Below are experts of layer 8 (counted from 0) of a mixture-of-experts language model. Rows are named router (the router's row for the expert), up (a neuron's input weights, with its number) and show model dimensions 0-223. Each number is 128 + 24 x the weight over its row's rms, rounded and kept within 0 to 255.
After each expert's rows: "mostly gets" lists some tokens that are sent to it at least half of the time. This comes from a sample of Wikipedia text that the model never trained on.

# expert 0
router [116 112 104 146 102 148 136 112 103 157 143 124 152 127 122 120 136 104 140 153  68 130  89 131  92  89 146 118 150 134 119 139 114 118 112 126 127 166 150 121 128 179 121  96 133 120 122 127 160 102 132 198 164 142 111  87 117 196 147 110 154  93 110 139 154 132 122 128 147 172 144 144 136 122 129 126 121 130 120 126 125 154 104 143 157 105  91 133  98 184 144  87 117  98 129 103 109 124 123  97 123 142 157 151 141 103  97 114 135 134 121  90  96  97 102 153 123 130 124 139 121  91 124 141  78  90 158 176 125 143 122  98 104 140 116 130 143 118 135 117 127 143 155 108 109  72 101 158 144 107 102 110 138 138 159 118 158 144 138 131  85 180 154 121 155 121  95 147  98 139 141 145 116  91 129 137 137 152 113 156  87 112  97  83 139 141 134 131 153 117  88 131 161 193 127 139 177 127 116 182 172 139 108 136 113 126 137 133 137 135 121 116  80 123 102 159 114 139 132 161 112 114 106 166]
up7 [114 108 137 121  97 128 177 107  99 121 104 115  87 164 125 116 158 123 126 126 108 123 169 110 119 149 119 127  98 107  71 143 103 118 152 141 125  91 124  98 127 154 145 128 161 111 197 154 142  98 169 141  90 157 117  78 138 107 129 166 152 118 160 150 100 110 112  83  85 109 118 132 130 126 132 122 144 186 114 108  96 107  82 147 176  97 121 153 117  75 114  79  87 143 147 132 142 108 158  88 172 138 130 124 152 120 145 129 142 141 140 147 109 142 115 182 132 123 127 133 176 140 122 117 106 124 121 126 178 163  85 137 126 115 133 123 135 130 144 144 129 115 101  98 130 167 136 136 176 133 121 127 143 125 118  96 155 139 137  97 120 134  94 145 107  97 128 158 183  95 117 165 123 110 144  83  83 145 135 165 138 151 102 115 132 137 129 131 128 135 138  98 123 145 121 142 119  83 138 125 131 176  96 118 126 134 159 106 159 103 156 117 143 117 151 164 125 140 141 139 156 116 136 118]
mostly gets: "'", " 0", " ex", " lo", " tr", " M"

# expert 5
router [134 128 113 159 153  86 118 119 155 136 148 129 121 144 131 124 104 122  98  69 104 132 114 139 148 109 104 105 135 112 115 109 134 144  68 145 115  92  86 136  87 110 113 101 141 137 126 119 139 180 114 113 113 118 132 147 127 173 197 121  78 147 124 100 133 112 121 135 101 109 116  86 136 112 128 101 158 125 106  83 193 115 130 142 153 143 184 138 196 114  70 129 110 137 122 142 176 147 156 129 136 157 118 149 106 115 155 115 132 122 136 111 167 129 122 130 100 151  86 161 111 150 115 151 140 112 133 112 101 136 122 155 137 132 152 118 126 138 112 114 156 120  85 132 118 131 140 153 159 123  88 125 119 117 114 180  85 132 132  79 115 153 146  95 138 124 147 130 130  99 103 132 149 112 151 162 129 112 153 131 154 135 102 124 158 133 146 119 153 146 142 121 107 114 153 129 102 117 130 104 119 153 157  88 138 112 146 151 146 117  82 168 121 140 154 128 111 185  66 163 140 138 125 158]
up11 [123  86 148 167 148  99 107 144 136 169 147 121  71  93 116 149 135 124 127 131 119 185 141 121 144 142 143 123  96  93 130  98 127 140  95  90 219  86 125 157  99 136 137 152 126 104 121 164 100 131 115 175 108 113 133 143 112 171 168 145  98 146 150  95 112 125 121 130 106 164 171 138 128  91 116 170 110 108 126  83  94 101 105 125 123 112 120 143 164 115 136 121 172 139 154 103 153  92 139 113 131 106 177 117 118  95 144 165 148 111 107 126 135 100 139 149 131 176  96 138 125 132  82 134  85 146 119 156 137 126  91 142 139  84 136  98 163  75 128 123 144 110 114 123 115 105  87 138 155 117 170 144 111 139 102 161 108 134 125 135 114 157 123 121 136 112 155 148 157 129 129 124 150 133 137 133 144 129  90 121 138 162 143 119 129  98 104 124 162 164 144 166  87 106 136 125 145 164 107  94 141 134 127 117 126 102 124 154 127 123 124 160 106 117 131 146 143 129 100 113 103  85 129 117]
mostly gets: "ment", " part", "ity", " other", "tion", "ction"

# expert 6
router [138 124 130  95 120 127 125 117 127 103 108 155 128 100 138 111 120  69 151 127 132  83 149 144 108 139 121 176 122 177 134 134 114 158 130 107 123  77 125 116 103 129 120 165 125 149 131 159 122 126 125 150 166  71 155 152 146 127  94 151 126 107 104 133  89 122 151 121 130 122 159 148 161 126  97 103 127 147 120 116 122 127 126 142 134 125 136 126  92 128 153 108 120 156 101 170 104 129 135 148 100 152 101  92 104 137 146  78 137 111 121 177 101 142 127 146 160  72 153 119 139 105 187 131 135 136  73 130 127 145 139 123 147 122 113 118 118 108 154 133  85 153 130 203 128 120 141  99 147 162 127 174 118 152 105 196 178 130 146 121 131 115 131 184  64 114 137 114 131 154 147  99 144 140 123 135 130 123 139 107 121 143 103 109 121 108 144 155 146 164 122 152 132 110 146 116 108 110 141  78 153  96 112 106 147 105 154 112 154  92 118  98  97 131 182 136 112  82 127 129 166 125 132 122]
up11 [129 126 121 151 178 165 123 149 100 122 124  95 148 120 141 127 141 110 141 102 118 140 175 134  92 148 125 133 134 153 110 167 100 144 149  88 104 146 140 124 106 144  92 128 153  82 123 114 134 128 107 103 123 151 123 150 150 130 160 142 152 126 119 155 121 130 105 110 134 155 151  88 135 144 158 142 121 155  96 102 157 149 121 157 160 103 114 112 134 144 106 118 117 154 159 132 128 126 160 101 112 123 124 168  88 109 172 139 187 136  93 123 128 137 139 152 113  95 126 119 129 157  92 135  98 132 111 107 116  95 122 146  84  76 143 108 160 188 116 128 102 120 140 116  62 133 121  97 130 120 101 118 142 137 158 152 103 170 112 181  69 126  99 158 109  65 124 131 107 134 171 135 170 151 146  99 108 115 146 125 108 144 115 145 119 138 126 147 163 125 108 105 114 161 117 130 101  93 104 114 110  95  93 182 134 130 155 148 124 114 157 124 111 135 162 164 126 119 172 148 115 117  84 151]
mostly gets: " the", " and", " of", " to", " with", " for"

# expert 3
router [148 118  86 170 134  90  86 115 143 135 150 131 159  89 132 114 125 151 154 153 124  86 134 143 142 148  89 127 103 134  97 168  95  79  88 152  95 151 144  80 149  97 128 171 125 180 138 110 129  69 110 137 115 153 109 145 139 123 128 171 153 100 136 130 119 150 138 118 148 104 115 147 125 124 105 177 137 103 119 161 149 154 138 125 153 105 116 124 127 134 136 145 115 129 104 127 165 110 171 111 133  95 124 148 139 127 144 141 126  75 139 132 115  82 148 114 127 146 157 131 127 128 134 147 137 140 146 127 117 152 126 164 138 128  93 144  99 108 151  87 101 150 119 144 130 129 163 135 110 157 149 112  93 113 134  95 131 130 131 160 116 106 127  87 156 120 168 105 151 135 122 121 116 117 114 104 114 103 146 152  98 105 153 171 124 127 147 105 106 130  82 154 169 106 142 153 140 112 134 110 145 112 116 183 138 104 134  85  98 145 116 100 137  88 111  87 130  83 126  55 172 143 174 127]
up11 [179 117 154 133 137 107 155 158  81 157 154 125 175 158 139 111 111  64 139 142 126 125 154 146 100 153 101 139 157 111 133 134 127 126  89 121 162 154 127 122 111 142 120 130 141 153 143 145 131 116 123 110 132 149 127 140 162 114  94 159 131 131  93 133  90 113 123  99 134 158 114 125 129 148 127 154 152  80 127 134 140 137 123 108 161 139 145 122 135 100 174 141  85 141 137 146  96 117  76 125 169 150 160 162 135 134 138 149 169 123 178  92 110 127 165 124 107 150 126 112 100 131 138  90  94 137 109  96 146 123 148 132 120  94 158 138 101 112 138 123  98 154  79 118 121 140 135  87  80 129  89 111  99 122 143 144  90 108 131 100 109 122 119 118 132 135 187 101 101 129  95 114 147 122 131  86 108 128 126 168  99 129  70 129 124 149 116 119 126 143 140 164 153 132 161  91 127 111 169 133 113 153 156 141 168 121 150 129 164 153  46 133 119 131 107 122 112 156 139  99 162 126 157 132]
mostly gets: " |", "|", " 19", " 0", " 18", "=="

# expert 1
router [132 145 164 130 126 168 121 116 119 111 103 101 145 133 158 126 134 121 164 133 174 147 135 137 109 160 136 129 120 109 129 142 124 117 156 146  80 191 173 124 117 138 116  75 110  94 142 163 138 163 118  77 136 128 124 101 140  86 103 101 164 147 159 137 121 103 140 117 128 152 198 108 141 115 150 153 109 147 148 136 127  90 124  79 117 132 111 119 180 138  98 153 127 112 153 111 123 131 106 171  86 121 149 139 124 157 104 156 106 165 126 157 123 151 119  97 123 150 100 109  96 173 124 107 139 171  90 146 131 113 135  94 144 135 145 103 150 135  96 119 141 115 115 112 127 133 150 147 127 137 172  91 128 116 142 163 152 116  89 134 133  88 131 170 125 157 101 148 133 126  98 129 126 142  58 102 126  91 116 143 152 162 134 148 130 173  95 169 107 128 141 141  84 139  96 128 139 137  93 150  53 134 133 134 141 120 103 122 101 128 123 150 117 150 118 108 116 127 116 116 108 143 113 103]
up0 [154 143 142  86 135 146 107 139 141 131 130 133 135 172 175 139 158 131 141 131 135 152 132  76 191 147 104  97  73 155 149 185 130 105 120 151 131 144  71 111 142 117  67 114 150 125 149 137 123  93 123 128 123 156 141 161 111 181 101 138 124 167  96 125  98  76 112  99 152 162 110 128 123 112 113 156 126 149 110  76 150 108 110 112 116 121  78 139 143 186 117 145 151 150 159 125 150 136 123  87 137 118 138 138 112 152 110  88 122 135 125 106  63 117 133 118 129 125 141 109 145 119 120 140 117 108 135 112  99 141 140 136 155 132 137 134 126  90 136 129 141  92 131 168 124 113  88 133 150 119 110 144  89 141 152 106  86  92 123 143 133 111 133 128 130 158  95 156 136 129 156 131 126 135  83  89 115 137 107 155 117 153 173 167 101 148 142 110 158 153 106  98 109 109 118 144 148 152 166 114 104  83 141 129 126 114 155 159 155 123 142 146 149 106 130  86  93 160 118 112 124 121 113 124]
mostly gets: "mp", "p", "pt", "ric", "ct", "par"

# expert 2
router [121 142 125 113 151 152 139 145 158 115 105 130 112 155 105 167 118 138 115 100 133 174 155 118 158 100 127 153 143  90 131  72 128 162 114 125 171 103 151 120 134 109 187 162 133  98 116 131 104 132 121 128  81 160 109 152 117 146 112 151 116 105 126 151 130 182 113 144 102 120  91 153 126 163 119 100 101 108 112 164 126 104 138 124 127 122 162 113 132 123 139 127 153 113  90 116 119 115 103 101 162 141 113 144 132  93 144 147  85  86  95 135 132 132 123 147 150 106 118 114 115  90  93 161 138 131 129 133 152 135 146 127 109 123 181 146 115 133 157 172 129 100 129 102 150 163  51 138  98 151 131 149 138 114 146 102 105 122 137 130 160 114 124  99 150 105 171 154 132 123 124 147 135 113 205 180  88 158 111  82 147  87 131 114 133 119  69 122 117 100 142 119 131  89  92 109 114 151 127 125 174 145 137 138 128 169 124 128 122 112 122 154 132 124 123 138 177 135 169 143 106 118 111 120]
up0 [149 119 148 127 151 121 141  92 155 133 130 122 141 105 115 120 138 151 159 116 157 113 151 118 108 144 103 132 170 141 123 131  98 160 144 132  82 170 109 130 153 152 111 142  76 117 131  93 106 184 112 149 121 110 106 129 124 150 191 120 116 138 112 124 138 118 118 104 203 174 123 133 120 114 127 108 129 156 115 116 136 160 115 171 107  80 114 145 105 125 116 151 112 173 112 148  89 129 130 117 110 125 100 116  88 119 153 138 166 138 150 129 159 136 135 142 130 143 170 149 145 125 153 128 115 163  89 111 123 114 116 147 134 103  76 119 117 114  92 111 171 110  79 146  87  70 105 138 122 110 108 157 109 153 108  98 130 138  92 129  94 168 125  97  93  80  65 150 141 111 126 114  99 136 131 157 163 146 160 116 141 139 122 150 132 154 138 101 103 126 121 153 115 107 104 154  98 135 114 104 188  95 147 100 150 112 118 128 137 165 147 118 166 150 115 135 134 134 135 119 163 143 123 157]
mostly gets: " North", " John", " University", " New", " York", " Ka"

# expert 4
router [124 104 124  99 112 157 177 164 137 167 118 102 100 145 161 141 147 175 128 135 117 154 169 113 143 124 171 127 120 112 119 125 154 188 191  91 164 121  94 164 157  97 125 138 108 135  96 106 137 130 175 120 126 137 142 102 107 104  96  94 126 169 107 113 134 100 114 122 150 109  89 144  64 146 124 129 124 146 167 118 103 116 134 106  88 171 129 111 106 139 121 143 145 142 201 142 143 119 132 116 127 145 143  77 141 125 105 124 153 146 121  96 126 146 152 110 133 120 139 131 159 169 151 121 141 130 120 123 113  99 126 132  91 122 116 164 121 175 156 154 144 110 134 134 143 139  78 104 111 107 151  93 127 115 137 105  98 104 133 139 137 140 118 134 100 124  98 115 133  97 110 125 132 125 145 113 152 146 128 104 129 142 155 153  86 132 124 154 119 108 121  77 121 137 122  91 148 154 146 130 121 115  97 155 111 127 112 112 157 171 144 119 183 117 133  90 139 144 194 124  81  97 116 111]
up0 [139 147  87 127 156 157 105 116 139 146 118 108 143 113  67 117 133 140 153 131 112 150 122 130 150 122 112 164 124 101 141 137 116 112  98 135 153  85 137 108 160 131  93  90 124 127 133 125 110 149  83 124 137 147 142 164 109  92  86 109 146 130 132 164  92 115 132 193 112 136 115 104 118 157 119 173 156 118 109 130 123 129  90 130 146  79 188 124 126 103 104 176  85 139 117 103 147 112 128 106 118 117 131 113 151  96 112 110 125 139 177 131 119 133 121 166 118 144 147 128 109  93  99 151 182 137 110 138 130  87 146 165 129 121 150 125 157 103  90 128  92 130 164 144 126 125 126 133 112 132 135 147 123 112 125 148 119 136 164 110 103 122  99  93 118 156 135 143 137 106 111  96 140 176  95 152 132 145 133 165 122 107 112 100 116 176  92 123 154 212 137  94 134 153 139 149 151 133 111 139 130 119  99 128 107 135 194 168 158 132 157  83 125 143 117  99 145 127 139  84 150 120 111 135]
mostly gets: "u", "ba", "ho", " pro", "ro", " Ha"